config = dict(
    hidden_size=224,
    n_experts=96,
    router_score='sigmoid',
    normalize_top_k=True,
    balance_loss=0.0144,
    lr_router=0.000476,
    num_attention_heads=5,
    head_dim=64,
    rope_theta=10000.0,
    init='uniform',
    init_std_down=0.0,
    optimizer='muon',
    lr_mult_o=4.0,
    beta1=0.95,
    lr_head=0.0189,
)
Below are experts of layer 11 (counted from 0) of a mixture-of-experts language model. Rows are named router (the router's row for the expert), gate (a neuron's input weights, with its number), up (a neuron's input weights, with its number) and show model dimensions 0-223. Each number is 128 + 32 x the weight over its row's rms, rounded and kept within 0 to 255. Numbers have three digits each.
Before each expert's rows: "comes after" lists some tokens at least twice as common just before its tokens as in all text. This comes from a sample of Wikipedia text that the model never trained on. Tokens count by the router's weight.

# expert 60
comes after: "0", ")", "4", "3", "5", "6"
router:087172156115121128122127165157115155159135063084112182087118162130084152163150124142173148159137116098105164108112118163123059104096083136127126122145129149117132137131147105142150158122179112133115039087123101107147089120160235106115139131158154108208163160166147112112092155071080110143179122147128094118148157083167097181098087090145096132134090114142117134118142165108124163110092100108122136110152145120087158128146174147096115073143144120136146129103166104160235117147082101109127128236106126162140133132130037154141180150080116138154118121033165131075132084153092133165086132122087144097118104141182117095148117133219129124120200098103105148149152111110106105139126
gate0:125149176101126120094096154149130127049102101111069126146144088129151112116127145163118158165107127147054079124110120138153046115089088123105123150096120122146146165122082099134200160065124136166221082126111164148142114117094155187136141170137121123150096106090133129142151134127132130096180133162068150180173140095086147083132092087161071142124130123105184118122192160146139218106122104170181081108100126124121086113110087121187053089182114174138191143097096112163134139186121139120171132154128119061146156134128146112165130139089136171068138144065123178079105120134074163160122133057158120108099157131164139119105169133184139137093164099091096132137154124149129124106152
up0:119096151171111161149110141106148142150151148104142112162133111141145155121153102087152117070154104054147116124181103155139157111096111080110133135155136099106112144139150125165090127147114126081097118135085132114130076134143168074088226096169148139080159129159133134150154166134148115184161142088167122112187136100154090142117129186180161097132096134183091108176092162141228099118188094128120190104084088098089178109161081095121117142111101103126081141124180140088109077103109128124125171135124128246116085152197072185116135115120164097153127077113125091156142136099111082150117171112101166122143085127117110118136094044113203098164152119126159102140084139160130104121099
gate1:085169121119155143111155159136089140157115190145098152116149175128135106126056087152160128125175096142105122075146126205137098114124159124158120160146102097133125087145072119130135160124177094146189104097056120160106128105070125083149174163114137184162125131125139080076146110105131134149147108115123152120087125110134139041112137164089131143131127110083101107147129166156078093103233168122067121085098075159128123175117173148099114163095118108130188161145122152125154167158137148087171134209131115086132166135119112097175163125131113151172210193078199134117109179127139185134131123162140125137147134120155119079136103107116109097133167123157169174123126052135164107134209
up1:105109096115150183124183118166125075138153190154098117163163145096133093161088142134167141103155119141140148116112154167180094145109185126121117131186142109114097154119074158128115163162156129162228056118057113080132125071086079106143131112149093150163116146184098113083195112158150144131184111113098129103113073164110138094115100107130132134161108134118128164160059083134151084154174150171101158064126098148138137180137083145134062124083153058141132080162136176072144143130126120068104133150122089163107121167115140154126108142143156137184151141110146098114066099083122133067116125131129115188143161151128133081148066145133140132105075119174127213131152105062130119113164
gate2:142113144123110141112099094226137140153114116143143097152122101164099126083145079095165115156136162161132124145199210111161100111105185103166160122119110117081112169194117153144111200081068141115096132090111140087149168164110150170149195131162161127118093184146161139120178134125104139152199037097149159119121120139202095117139105154129125083195143147128068152177123158144133200105130106141170145127068141103146170103181183121163124196102079138051085091106094161124169183140112129100074131138129115175169101103112101143144121133140096117168159111097144126134138123130145157136095159133133148122100105109114123165123155170168128169081106089089127127134150152106188130166163
up2:108163122163166171136142153158171110130074112169107136103123162096125181163080154086152123106048153147113122129083168138154168115145119164136122184119090099122169164144083144128115112043126135101138137158113142180106161139109138099122161088162086145149133125067126175164110180101150098098086097119101104180192095091131104125154089097116116100121159073141170083162099053073054179115117120172174107123144091142112118125110179104162123141099188152143158168118120104152156143128134198155136046099103106142126089168088131108128099117092097141133112174116163139142138120171141182130113093116120135152148096046058147108122118127197145139167092135148056122081131088139113201095115
gate3:113133102188115154160117140144192200117093098101116105125116169108159182142151106219108162114122141102108080075160146089109143093117139123145158107143093122088134134109117115080153219121131070123149133136102132105191097168142131152172180159139180137057140115136127111129090069113079113135081060143160138156129137147192135155101138090158132173182076155177078135137098151224140156146144137096117170133125131114044111141138112117105149108119174107134118161164107141104131131106153101118143124113171144154052101138150110131186165190102180183146071103136123118093066145149108129146099100129076146111145132129161070139162162151132091106104145161060090147154198111119108131136119
up3:094110128158040176129166139151108100186146167175155128064192102171120138127142122110150118122124192129126077172132105190098095103128106083145147125183156144122127143153134156154100117161135125148085052126111134093105112136134152130137119156076056162144139141134039115139131134105180125143157125125128176099159140137135162148132112130121045119096175115026078103133109113183105139170158102128117120094129051112186157126054146146165081173107187098153069095134154113141120113144137178189177118105153093150096138195089113149140144123159133099148132122132170062117126136094173091150146145146069123074162127100167094095118158123161126113113116075074140155131100110157130129098149
gate4:149148176162157145086140150100066135091106162107124161166099129187115132129101106152112124127138141118119106114152131124143133104097145157131085114122137165102152108089159133072108118131123141139146108112100112112155172150078086081131153207119156096157168119108147162149132148059119129154086099055160078137148161163107166137090090167143128198179085113184108119108091136128167166051125133103163151058139125143103194088148118086175132130086112146149050151125107080133097128111119131149074122171127164153168142142213108129143030131151089152045153163169058112111117071145107071101160127158118170156136134132137085127140075179153132152127157132109141132185115172154151075162101
up4:109114167139094194144102083109166145151143127088164125093171169126130118148150127129095207128054157164198079113124109036102181144149162118132151138068153139123136088122122091134108155185082164117085106068165171121165096149154171148127081125149098112130138132131114115139145170110092138124150124181139169136129106180128116111143138128115170191102112111143083162135130140108172154191114129183158153141137157114119129115129096073145166128144156123137142161173141089101183123160159112166078135077094152151141109105151222081188171132105160150122160078048068143152124103177126129138087092226140138146137093114145137127110166096153142125128068123116148168098100126064079098123107
gate5:113161095098110106101084159106179137137114144177161128114019095198094122153091071130183164129111144025096068106127110151119105128112113192117132142104148126122137149105116098167141102106096136125122107123095142182116123179105133153071097140141128069173125171110116092137108115054115149097156123151100118141102151076132113190130174107138062157163081155102135111112176097113127100120100138085163090116123185116134201140171107114134102089092098139135106082151098086124192119205190129078138127118116132135066156081161120107127143134095112159122083151154155145118103182147179117059194147135078157114112112116104145153114118160141169100098116073088095133120122131181124100104160
up5:140164162166169097123154130079133061118119100114154117083094094151113149144146119135097127075191119119141091106118190100152092126095101204098126131164084080126141131140147093043101136117130169122129197161090078092129033043125141124115142181170109138119153109182085124118106072146160149173069116185141146114146128106123168159186134152151107169104134152054123112180112110115105148124154124072160157124142177134114146084095114166135134121096095139101122118166080077106090120115138141090106129138127155131160176108137115095156121117088120118086091154115090098162112110136110140159160184090061063171095068149171095126125058141111057127099109153078117132165096120149167117131131
gate6:114119187118092067138109136143130145144135139128101122175092098140127120139093071138160133143136094158170107141062158066165154129098129158116120155123065155123096172094143094180114155112141096082130119074083106133118133138139148107084153130130077128181109145170146188147136147117115105108087130106124061080057111125128115177123168164147108088122183124116157089120123140083135181130137167073167138069145111121146174096097173143189098126090146140138126103137169121113174097179113141107099102115116145107113080064173098154108126087140105130129137194123140138167158151097128175130125123148232164175156152035159075119162177115180111173118042084156090102139155176128079165129145
up6:064167119088168161157140127129097167132127131179151140126108117147122140087158173152130182133112201139062182094168164113120154098135150118128133112166145116139170114147146142135131155159089123140148131111155135121181127164102128149132136176111187149092118090071138089096111126107167164148168104150079138130163123106127171134089040116137067162114159081131105131169137086122080111130125129164100103139153181106060108131145061077112163121149061064141088152147073105140156125108098175201061153112149088153149158117124159084108136143148117146147174094116097124127046121122139100102139089182082077136185095166173172137091131157115135126142154139100217158103104076072177152151139
gate7:065101175160131105081167126120133166134099135095113138166080096120141093101136099124131118124045157129139122131151121133117092127116138170135137086144138071105117129125123118125148167099126143165136135210078124135145091100154150132164175122129148131152192112103137095084165178149120127088140127118102107123077117125154146088177067131153091133175120138169174104151102184144107111181169063117173069111152153149026085146094094182141087154107160064070151139090137163123179194119143143116094102199091119131157156150119150145113130161048114172100139098097133134127115083136101144101134150129108132119128146192098110140186145182215074089156126053133096135170155106131095111087098
up7:123163168125107152134135162139140120135111159146127112119153175189148169062141130094153085092140138107105161169140136147170143124137155069090078137092144133172195120165147064156096101147091138146147093151161119139150087146141126142023128163069131129088176134078191152133111167147088220118130119134112066114127075067122117123140096178154136160144133157128108066113142090160137120107081088159099068144099076144096065152181140090143091131145146103151080153164124077175162099103106123143172094169125146166084103112136112093083097114182136063117130144140116152084137140116129165193153104117087160056078073153138175111121140135180162162108133144158110124115103131158127172091137
gate8:123089150098100167184135141172081150189105133162134148162108112131157148116126123186137155162129062060086121143158129116172125098085090109135122150148120163134152095106109095144136119164153117149088178139188134112056079083120150167146128168148149127134079130120108129133087106118155092129089113119104149173147103159107142165073077127191107085105171144091117014119103127142105087130131103123135133204152152126077129085143123120138114054188143116152131093110157144128108155115164171154145073150125159180113172083082104107114131099076145150186129147157123134129188109142202127142086134095118132075082061113195158100137115131136123109095109091090190133185134153178104141079174
up8:138155124124126186182132137109112159084160128153146094070110157116159093165121120174130127091127107143109147108090135128158172148093136050121125123063204134147138080081182127136175146111112117143089172095136112174137050122127152148199102110129152063097104154123144185111114199158147086197120102124115109131159125118110147136126050089161122162101146147142159132145080109146099089143093083149125135179191070133099122065150091110129125123132142090086131111110170200160070092106178083211100145099109143192121073118099130145129159184115120119133077162116168167119140141103137151136129160123118134124161032101161158093203128117128135079127151120157151168121133110142096112116119
gate9:106106168155116186101100167134104121094140108115121140119095134089100099224061149131080104147151076122082184171170175138130100135088078106124123155119147181192151150177090173145145154144134138128171090137068112091079127150152129149060065182180170136143092154130120150072058144106107126076216123137115180168100140148155118154102097140170090123113159114117162115099118030168109139126139078140149092123139164127106123161117101137118104150129133112143115135153162135184126147143154106152128077173075103098143113154102086133127130160095152155105134118110116177179095179161105180175119154110154085112085077129183126069126125130136122191141179166094124133164186131153126120131141
up9:114099060084153074164135137125161160165121161171144132145165156137158081047176084131147136173165180119193068096086117126092201098125200154149117087105072065143110116125117089120157084090077090137099153153174099147205140122123135114148154130116109181106122135147112131154137122130123113122096102107152111152114110111089070106138106150117172111113090154108118125132142183119110071112120166142135156171109053075144124130111140143167156114101096118126144142132118093090074098117102161142124103092174133176149148119118119121106159088125072067145118106148185090073105111159133062093115124162076133163193098116083146152111165109149099055054065118177113135104147115123084096110123

# expert 47
comes after: "1", " ", "9", "2", "0", "8"
router:120132117073161099127145130180125196169095137086097104165066129058144142152151163166131156156150161136129107116094132133135112045158095069139115120172113124117211133071154118124111174130141116082113143159089119159154090139078119083099100121083128115177135161143126157134093132086077132129151093107125138111110116121141142120115117052187162124180143127077107154085170131084072150168094112111152205130090111143096206109188160142102065174134124119178086122150167108134145117153102137107119151172113092155147133126114092191159137125066149158150081135141092095100089162092100094155103127187105167118107086139134112113154122159115133098173154134123093094209221142108120089155135
gate0:195123106098119133124099127173114160151095066137127176152160197087117119096138158168106164199115126083136049141068124154102103122175148107151103109161106162090111175092159113152070130106103171160101131151135114157065117122108145146088123096145190087121123162124135185187141112118135129114184089117170140098099061133118094146059079066113134103148108124164141155155121152150131162109137158142149111172142094152111143115140161182094156096133104119140179093144119117140096106115152147080099097101118068104107128179112083184096133119177167139167141174136142140156100182109119107159080089155069154119095178146188117093136164204127157138151103165087110168081169155140065102135072
up0:153116171141169123121117131063134089096122178158083135088088045179138090133087192083162135102155125146117158148189131120160095124091142184097163159133132125131149103184107110085135124078115075101144062101127148107195095171127103155121117128107080122084108115091133116136135107132139159139073161179070131184117187111137160125149172181138165179102149144173095150107150106119133122096086040113123123129125153076132122097145061078131147109092122137131089168096140156109120150161148114201119158158100167107113136114129200089117097065116115107150116066129088128075125115175182123111149140125162110099166086074140117130146088117141123139155154110107145082185130121143206194105151
gate1:126094127142162153144165123090114093143094095173118096104171130126142165123164106099185122128130080137163149129147112129103095107162152144160143211143087143112111174067148114126146157152144143178116143171152155116137117144054052114144107175116082152095189166120125116126101120145041117086134065144110152153178092075127137159132117123159149146200135151081116072110103137089130128154096150134096146110076190127126166117147100129094127202176148137079102123118138106081138115151117139135127118115122129130124081104069128121113109101056146141138132180115079097075144088062084118183136057137138125158144091164145184180106186119104056154183144184154138092081153091105094112105068
up1:122173115139104138170110082094105157114156165144187141113158126153169111165138131150120163084109090119126136121084110120093088142171107099109113115108147099119106123086099132147101146196165136151180153183137112122143206131154077089175068134187083135077177110103150112131133114112138142095061155080126179147123082097089159160105124088137146190089114122063115120119132138163094191174091192098137154143130128143125096109147119124139116182085098080116146082154224128153147142127131136095208059109099114152123120136140144127101166122165071179144124163106117159132118141125104142134118084147084047158214163176153154154138180124135144151155163185196121113133117084132126122072103
gate2:066077128157133103147089059122091157139159094144142145080085136142126107099104161142122115181184137156134105148111125147136090148183130127122109101100189146083085134102148112190131153134105150163097091114134148082160109110122124111098154111176136113125142181099108120142181138160118102108123124144156156140154102071111108087133122075135095166134113063137096119129158132137085165161165098150120172133098136138116233078099113104113145133197133149125167087088190019175105099160173077144183164177140129152100173137158076186166053095119193117121137111034146118090155106126109154110092118118123107109111150144139136155127127164125096140147135128167105117183184141150153060115083
up2:184130153125082148112131143202139191138135124128124144144086103139155121034116133127113099187127179126148138171133099157143138197116139095106107158121184093116113178121157109163133157153176150149120135099109151105055155108175141142088135154115164153162151156106049172147125162142155086117092085082171117098195128090128108115052122134101118080076075151088157112157136159132085142117120129105087142128106168065086183101125147090110153133125149155186127133097111115155127083132118100137143097146129137123105132144151035171238126162154132093136134109040119120141159111146123059076159150095126158128118164128188159172076176136099142127125110134147142146161103116111198132123128
gate3:165170170080142122128141193148144172110126110139125159120114169122179144040123116170136127110145143099120122088104134088144097109098115121127077142088165111109153129104169146127070141108176120160105133123079127125163134131092135087183086105072128162144157073160138148108132057105053115147161144197118118120131141097061132139159077145113162075180163125126134088076153071083118165184139088139087154099113143163125128113139163152145139095108136111102107121127121114147158072094110109074112133133175178202143130123159141120074125107126123132156122129121131103171119134112106056163135083221086090145172097120194111133134141136089108219187140225097091126113160145085117109153116
up3:168157133107121093121135149120187149117117124169090143141094098118091120117155080169080152109089170142110108101159181125213135063088147189143129181089155170106167122144171124153114181056173139126111126107122135158128111135150132147158145122106121132147107144169118134088197093161132096202077158143146123173121162123097168161106075136112154121155125083062090077123142098171155171125194069135088103163140108133112166094121162173180149120118184137195056131098134093134070159167099130116099143147135120148135118100146124094094186155112090109095164148095150145120107162110141076148144108167081097188123055130161148131169108127149105134092098173096034111146184135120152125139133
gate4:094120104141114107128132070147074146066111124135138098148138158101087103146125125120121178096110107103201178114125102100093167128137223134181095159158177131161117133122123106151053194130103116150150097121134114189119129158114145197108119099140075163081097143157163130179126146126128091097115112168143078063078138126114171137148083166204204121151153113157101153111077119120200117110145073090155153129134124131171100108107119151092134126073098101113118087168153187143068101099128130119111121111129088144123098111089137154162183113113074122119172177108106084068116183109117144142132123125111137098159089118081108082160126118202102106233143116123152144151152086105095112122158
up4:175099094129164164089113181153099121162096107128119157087152073137142104179104123145177154160171132115049134132173143128145080092135074099144164100108090162157054115111089134161108113115113131112147099136112142123118112104124110173080173153098144083154120078107106164118109158129108098110173114102096168182169107154149113110146131118075117152121088130183193154168153144174084134126106196192096090146135108118118137119113126064205112123142137154107091124128107120125145127222149113143116113121146143163139148123121128170057123096108221108091137075148124155104100072179139103113173143103117122139075190136175097141119164174107228115136102124075114150038106132134141146139130
gate5:113124083092132029135143089139138197103076120102186144152133140128147107150101113145156117121099190097155104133092186148098162113115108090143123158184186083157162119072130170131165210078204152093146153095156162132069160144136099165037087157096155133155129170175105082161168122090067130138127070188160131163087158175169121167145155163104098087108104069098141156194081116105146115132136153086134142113135109141116126121118101150098131113141100136162165137094149135107156099146055141164155078132122135167114101119177118115126128126101095114076110130093144090053114152126073105106180126157079074105102107100142178152140095143150101099124156125134135156144168100129120131104133
up5:132147144161124175100083069092116120106087140123119079089110123155114081145051171049133138137156118118210078098173127124127155120121103082134124134223112113133112131149147110152104159121131072110166102103130100125134106111122095184080144066189077106081093022187164154119138152081162131099112135175157117145125106168121174120079157120164109159080121155063125143127132141053139116138135106125080073165150138135084158134198103122101136109111156132143112130132146108150131090173172171103081092137122157100154158092079180114078173109151105145120116161211165200097136133136117128151152154113150146111153139193111149125156124093181138123129144138124142078166124126105100085124131
gate6:158078146142131098140144120121140157099100167148111188149044104185152145115073108174114141156113161165156124136102110125124138170144107107101173120110118141140141089119123180182098197123078102146088105125133170144151125121139122099159061160119092093103128105141169105194118156127123125170120086082155068212098116151131169101157084097140105159124145184077157110140153128107149115104077087136061110135149121150113137116117130071134155095126090136121084162062163105161170138135126072196139139165131205157151116131114149187133188132120069118147057137084142168121134076116084076158140124124165077161139065112132127100115168177090155131149175171113110066157141084102107114150185
up6:109157148121121135112119135176147136182144092168139106054156190119092169105183130046125092060100125144094152087159149138158128043079191116139087119145135125157144141177133144119167093117196090150152099115063118146108147093155121200162154090103112207149143104126087192110159087133125120115140184136068165068152083120122104120142142136187131137138139108122123119182110153116093141116187152118138120073075096110106096152163146159099114145184153091113132110128084165147091103158143151086174117131092037085127128154124170117078120152148107171111166124166099103137193127139145119152108157078116116178103147105138142079133129138112155145058088151120086151117136137122160108063110
gate7:092085112094102068153119138122146103076093188082095174167119113133158165183120113140145134143124149079137064103106118086118113142129111131219139112102114178108132137094176134212112165174053130113093137123105087115090135169129085184137077164073137145151131131148127106131123170098138138106198115117151116146147118184051115151111135112217124119110098162108166057184192199099142101134073083117089140124114155100120083055168089109106123097115088128160085122125121124104157095127129103167129161167131145121172162127153130113160161162112110135123167083149095099089143162099067115147122154095099092144099147125118104132079188096067159097156110111122126103113169124139129172086137
up7:107175158147140049116103124121140125151190123125112156103056169144177118126118119226117202104131159098126111118107159096157094091122136175143121090110137114124144151129149125172116177145134155111105114186121154174106102154148134190127147088097164124038093182100123123165119143133157131139114176145111095159096108121108136069136062143163094117118117172089074093181116150161136094124087100175060131138070120143147081087163095108148109104147160149128149186140123137182144101149112041185127117165162083114198094139145113129107154111116116102068132146142129153080128157148140139092086249085148142137126081080143102102146149153130127181108100168115111097129166125118133139155148
gate8:152144110085139155091205111105128171092128105078109079152121111131123157091077105188103130152157056175174127146171116065135137092145145102070144158096100124150087140173119036128121184105062139153151096113133190101073131132107159054140149115140156085141105160148103163139095081147180117125215088126143133122119141096108103131120139099169042082132175088144113162096108123128139167129159173142108093172108148122145135110083093155119148113124122156195104150139126151082112083128121133137106133174095119160109107190165116168141176181084124139108113122130103059121125129111117137174082053165159155106118125160163118170129114162162066154167065135160116084108114124146120113115158
up8:119104075082109103140109086134107143120074145117133112167146077078148101116151120143106189091129122156121070151127098134119183072108172098185188150134087152145125194094124137126117177137121084120134128156101138160098164116126134212153105072124124113132125107170150145143114140139090071120114141174154140157154118117122113157090068111145137093068127113137080118151128127099168149099176067189103094116148139143119087092116147141122081090143061139130118110120151140123171112035164161127147136120166157071124171155068119125147142092143177168116082180135093133108123083090107036100043114107122076065123129087134103188126151162146154152181120113148163111120128125036176122143127
gate9:143130128130129148085116115100159154106083157103192118184119098102194177107156098117054144104132127136147126140167167098137139075063082130164091085185098144142079136166145133170143137135098110129107117149130125144153091164138140148129136054128104085139143114136128134122061099095080177079141096166116078161132089056181072143084107142118153152185175111109098088147124173130141111100156124054164071186144065091137167120206175133180103089129154064085100153148137172128132197119122136118076180148174078104123132109113117149133134145149128117136055080088122131137136158132090165115126097153120127139109060129076122123150125139152142088137195159127147170144164118150111127189125
up9:128118198124124091113118161164160145107112133143154119189166144181170188074144195118145136131118091087107112075089040089110137160132100122091154085157131083165139080156167140083101131152059146116084137130190161134160140205057108138121162155172151111121118069108153086150159095133065087126190139148096144127116162083131097132153131152129111079153146145148100142140128104098104105144120164091122070112141113165087126173184073117104161083142153090138097151127118141149134174111104106170167136117116102140199096139162204158126106094154147147196124094118067167151139116148120131115112113105119085119116101104102124061071099104156168113090181156075153107076113160132125148131166

# expert 37
comes after: " ", "1", "2", "3", "5", "4"
router:100135166095101107168140143160112183167089099083118205161096143130065184129157119166153103158144167113134143165138130171171099089151122067143162115191097187172171147126179118162154152181157109074124122141096119147156131153062150093130114124081122135177131187169125133120143166152078117144139119156132116154103127142100089113120119096150153134126163117093095084133184131069101160179083097085149165128080145132123138174077141180145061110185129108131157164085107136161178131185122110107150157161112131127141122115106081179171118100119068101118124147100067096069130127172108173153077134175150090094095106152169136098101084188151153139103135126114103109217172139093087098135111
gate0:113190171089175140093116121146186104101124114124109141078076121075119090075192103143135108130053104132142122111098168160131157121081117094108096161141092104193151162099146135121177160172120124101126162111089181121101088123119100105204105109198140221137075168170124124113125101151158045102170181160127150145159062134127125080130066116118146140112104141160121144107118109067097136181133127135110173147137116162140113162109138148143110119143202158093102154115157128146103104105122081161111173155144122133109180086114044152135195127118114092175146154044095103169153135122108104128093103131099120113206167116147114117158116128064107105089134152142091125118173130110145156147159
up0:116127222151076128122120118103156116162094112152137137166102121112134078055162194186092135181125120120159095142091209108148138150133150103165159129142091109125174121122179115108168162113179081155152162068138102171127089113123137058123119123172141127137112150190090074175156120191151162126116149164120104126111098092102110130128105101141133121095108091127129100167143105099144133136136130117129125117091143173136117147135159156113141138188110170092113137086143141154182127090091066100127195142125120171066124100079127195111110141113085100177112104087136104168200206168150119075102105190130175139131129166133118074128125116052148053117123141128107096146202102075104121137098
gate1:064159100122092107120103146090101095121157119133098135069166107084128161103164146208137169141142137117113210087127064130154124122129138142133160107163132102166068189133081172176128141129063113128160104136166134091114214138096096125153119150137132134139086125169120176169133123119135076141080124168136076194142063175152107102097096136127145186137162184124161113152104121142136122122153115159125114195139105113100136177112124050107114160118145097070122109147163119152120117141133110143140122164196125104126073091082070130157120171150119125146145066181079106086153124189054138207113143166142117180149175077137102102106098157129122128146153103117125092160196163114101117113104
up1:124169147165135097214092138124120131108132165134165140103084159091119153187112151111172154133158115073145161155149121178118125162189111123116195105147149131112145103165143087115151106081145138169096127132086207119193128132158153143140086116190128083109166152100107096146133070133061150138155116072109180094066125153151137144107089084133130150120189165146121083130135141144093114120146123116129141169162121125108102140080143170101142121129120073150091065109172125149126148080171165105154119102134147125174119155137176120098183074095139088090132081112159118079081173046162064080156137125141128137073140187137095134187077126122087157161136205090142156109101079125156097133175
gate2:110130083116141108164127116136117156164143102155122150131135087119110157133175119174097084160132147065134156095095100151147109097142096090156143132205108121148071095079122159120154162106132118161139138163116159109093130093095126117102086123141137141192138149106128138077115122112114133121098188154132083100151142064121107169109149075121205112136088135100113082139124172146110213166172086127159173119109163131108176126095168155116142154165153129079195059092059177155097131152139130100169106112132221181098149143086114146125092056115109189164177168161127091150062121121097128092143143186091061040136135130164132159136114138168120143075132130154072127140174092144113103123127
up2:135166095137141145156128082125117145154076102167130134078159116135130128153198113149095067180154137108162169116112127143184075120158126040140155128169081085132049095111132143126120155124128130144162136166127164109134120167130172079084099102174112148215162139126097120088094129137129106108147199155088111111190137120150125136127158110143193172141122139115133120181111173149092138170110117107155144169168179086118178112097096136114061102144139091132152091144048155154166140143124157079130096098179166158113104167138071156162113066108102163170119181117108160163134139102104100102181068157104073101105142149153157174140145149194154179103098155177094106106129066141160105114136
gate3:049143063081156080150173085118157147133136100151095110145187122130075157151158181114125092177095137149096151150149135114108125182169135137138117106106138086140162063112130085085121112148143076104104175138117130153071160119103194140115067047159111156163121129172102108096102171136097085118133109133125112094144143118128168161120131139064131084140144116088145083166102131146119142138148107109103175172108184119117078121125124167156139117190096080141096144118108120148195155133117147145188091144130176124199103101153094126117181128139106115124145138083172146131158145065149150120090145140146117142161115116109174150100114189180072220049090068118088082119137115088067122126103
up3:130113037131176121105081137055073182100224123137132079155119127170147155133115095161148118099092158130148193138114141161121152045094139122112167138140140102144074127137125138108112173084165120111163143122158144135122198099140133144106093118042135149072059147172079154195215141147110145089128166112153147104121124128171145149130149121129147187109152128166148107150086127116084134115139124175139109092181114170149096118092096091134105203096128110086156073132119095180045085164102082149115157181126101078134146144166142072155107129119130128109067118123189175096113096118150132138135109103164123111150102149121125160139123104096153109159147111122151128105155134122160049136117
gate4:124112158145111167155150093144164135075120151087126124189080110097101130089137129196100124116154093098141165173128057090126178132128070133092127123163122125092146088102182122091156086103104127139110131142082150118138079147080153083114119128070079202104161149123129182139073208141112121104126120148097100169171183133146084128119195110208160094117156123113128150114191218134150126134079142085097159130064119100100117168131131123145058034124120143140167118098060171160139143112123091114138113123109112166117148132120131137168093118132110130082060158064092165125089137094100146151117129155163196098148125130158155165148107101149161189138156173109117105104130171108127137126157
up4:136115161039153177135110128130117142172096157124095135080111095155158158105134143056086127143184108135113101162119133140116110216138115111107085169116138074150177122138090152169165162185155166181154071127133093101170150156153079153178112151131105067082090154147164074145099147126164123136065127136105184096095166111151135154147185142121082156152138117083128061135102128140072111130134128095086125172186132134119130074140139135137173157180160132131147098187213096115136100101102149137117177132181163111084098135186119137104018126140165126137157133151158091118194177106138156100136114124144078140101122183121122121146131135160141067162094103093130140096125105103102143110104
gate5:170139114112083115189144123154148138173105144110148131077078148077149184113137137163107128115132154124170205056113136182125153120115121107157202166138129135152170112055124165122140096187092107103116182135095127155134049140112118156093127079074105104120122124138125133109161184145090190138115079141093134140091119111094102129169117087101143160123111103132148143126131154113069066165116082104117140098146139158098171140099155123161106100149160152129056089088180132151145113145123130091132113085157119110100104086112121169119095104152156099180150129039081190172176154086113129133070171147169108141140075164131133179137127153111167010077119129110130094144103122162115106086107
up5:154065157108162129100132090132139113072198160110100130096086098163157050167127118103161125110124060133057122157199083046120161139095158173072066116129116136116127153186099119168141180130135149128116076154107103141124196144171157125076122156126109107141103156116155098106113109106149087178097127132201163158117157125103140152119106167111125144123177108111104144157079077154198147135067186171082121109181085130124170096144101095089185135080094125139152155160116155110081150113116084138152132174139177183156095113136170109158136194147155138130127132178157097124125154115173129156098132125140085130133115112158139065098155069111081099152152182141091136088139096138124151117149
gate6:092141106130151092128117134139122152170132121074073118112166104167090143104123116181150082123090151095124154107125142195124090120186144144206141119087147149188131149143095097167172083117186146112204132161127144136125152106132188047113121113147113139132119184189160184098070172116102090108101144157120090148075167122119130088133127143102114102118136090117097157059121110120091174094133122105089155178072103140135092060143133163110121134156126138120119161139153199173086161142176125094107131118099110116181146097125154194131162186127163173107142142134097065104107112101105075124098159164110092187116188135080135144142127203185116127163125077172171112167121156092141125156169
up6:133107162114142127104131161148171191189121138071139138129096157138152108171127064095150090134165091140107174165154138090127135120166085110109142089116164141135166159109096146144138128127122089145172101143088130104126112144115119094109133132139167121169173128137099117152079166135150146099144040102111138146118122139096121064170093136143105098152129190108135129119162119147122113097179095141142134114127118146057139086162104150066114148119163181231101064133089158186125118132164141081094161096134114117235138070221143167108118161072185144115153092086125142157114160101124075116158117157197146141142148131126091141197136136127108132070082090096197158115121149092127132201145
gate7:142116132163098085130151145150115122129102114144093162134161121132136111042120103164159149088161163146076122181140056151118114109099139048127101180125074098152070144109168178139103177125109155191089144167113115125120173108084106161070086118118156130183150196161080175114166145168005073087096118165089136117078115107137125154147126099129128076119158116117129140170109140103135113135141104128131108106127118089152141175137160155156109160149095088091134186115122104133198172103099156124193082170182115137143106096150122124135177106110154135089106165135116123143123146106076108219063142127151156184124162157125160119190111095105105145144098172104160135112172124113136149175103
up7:179148088077131092126090151101154157108165136157080074091160169114148082138065124103158122148108131113132148092127141124135159127141100107161152095149151126131103171151111125144130159151094169132151117062107163065122168082138090139114066148126161126147115096090139140109078152129131110137148159172176141154132055098101090148164057120059149155069071178101080140184161120126185150123165112159043158155120173133137119109125105118100081129072148128097102101041171127140122161141134114133089150127168217115114139128123141073156087135058131119097120076117203159136143144142178133128156093113156123077128116098142080118132047084103145139110114164161106122137113127177073139154076
gate8:118107164144099141141128170181128154107155160096127147115055150134103162077109138142140108085068118108091213166171186110215102073113193117106248156089106160083114130153161135101135149139130119164057111132099068123138129111181185076115092229145111079168136166119107128161141177138129128132138115089129107141131108129111047110132117169138099187114121149067076063133067103103135089155144133109135163091113110109133158107136121148099135163128114131142188146159140161158118137123145119101143072162153089144108090133115136107138127089151125148129068125147104154136145076102143144148102079162143111118149173115167111134140103128128142085079085092149084140117118119071176167103140
up8:054096158182108160107142137109089048154088174068129175158104153126097129193112088120134178151125133092087075165151133124130181159163151142158122135186174143116141085156147141096142090127068136167118119112122105144139155117165164126111097145118141111116122155087145160146138148146080094160140101157152108168093092124109047106185096129131151167140098150123196130130125147110161110134092105123065162161056128081117098106158107175101065153123158087154155143124141094100073110079112155136182082150178144118146090122137125106112093169095083113152130129121164197114112128136137083163150145131146152107094165102115118124034163092148102100084115114126074112199186145104125119162217
gate9:172133190163077078125128113150121141075111125135141165141117157145044142131133098136195128118176114170157147086140104092133091109144131089114150134185151170150125128134096118112136146148174134114073120195097150148110112091127135101155123145113168126154139158155078090139169158154064117071121135135177051114136104097100150159158078067171148149135114162163159153085168135054119076147153150125159087172134123159211091117132118128151150140141089092188125125123116100186150123186179102118157187110098124106118105101087121161168150078147136089131126099091106131164129179145170146160116134140151190081075159177163079037133131134142161153171122112135173134079144117137090187128171
up9:186152101070163149107101038101084127155116088157115124065139073161174139167128151086103108087078164114140136113075119121146165131079089197163147110110131085154127142133139096141183145088054149142186123113184110136134115163135156145167138124125109054146091162136111144163115081134174136115141102133136185132152113123120116138076148114142101154112144113133086097177082162122183170037111094156127147154125130148120092117124128130130114083117186122046180121136151161113133090140084112164065056139108098179123145093123147120110144130122074137108133084178168130116164099122146169131146056130106156136111116065135127184124098149118129183100171097140087101157067120148085180112101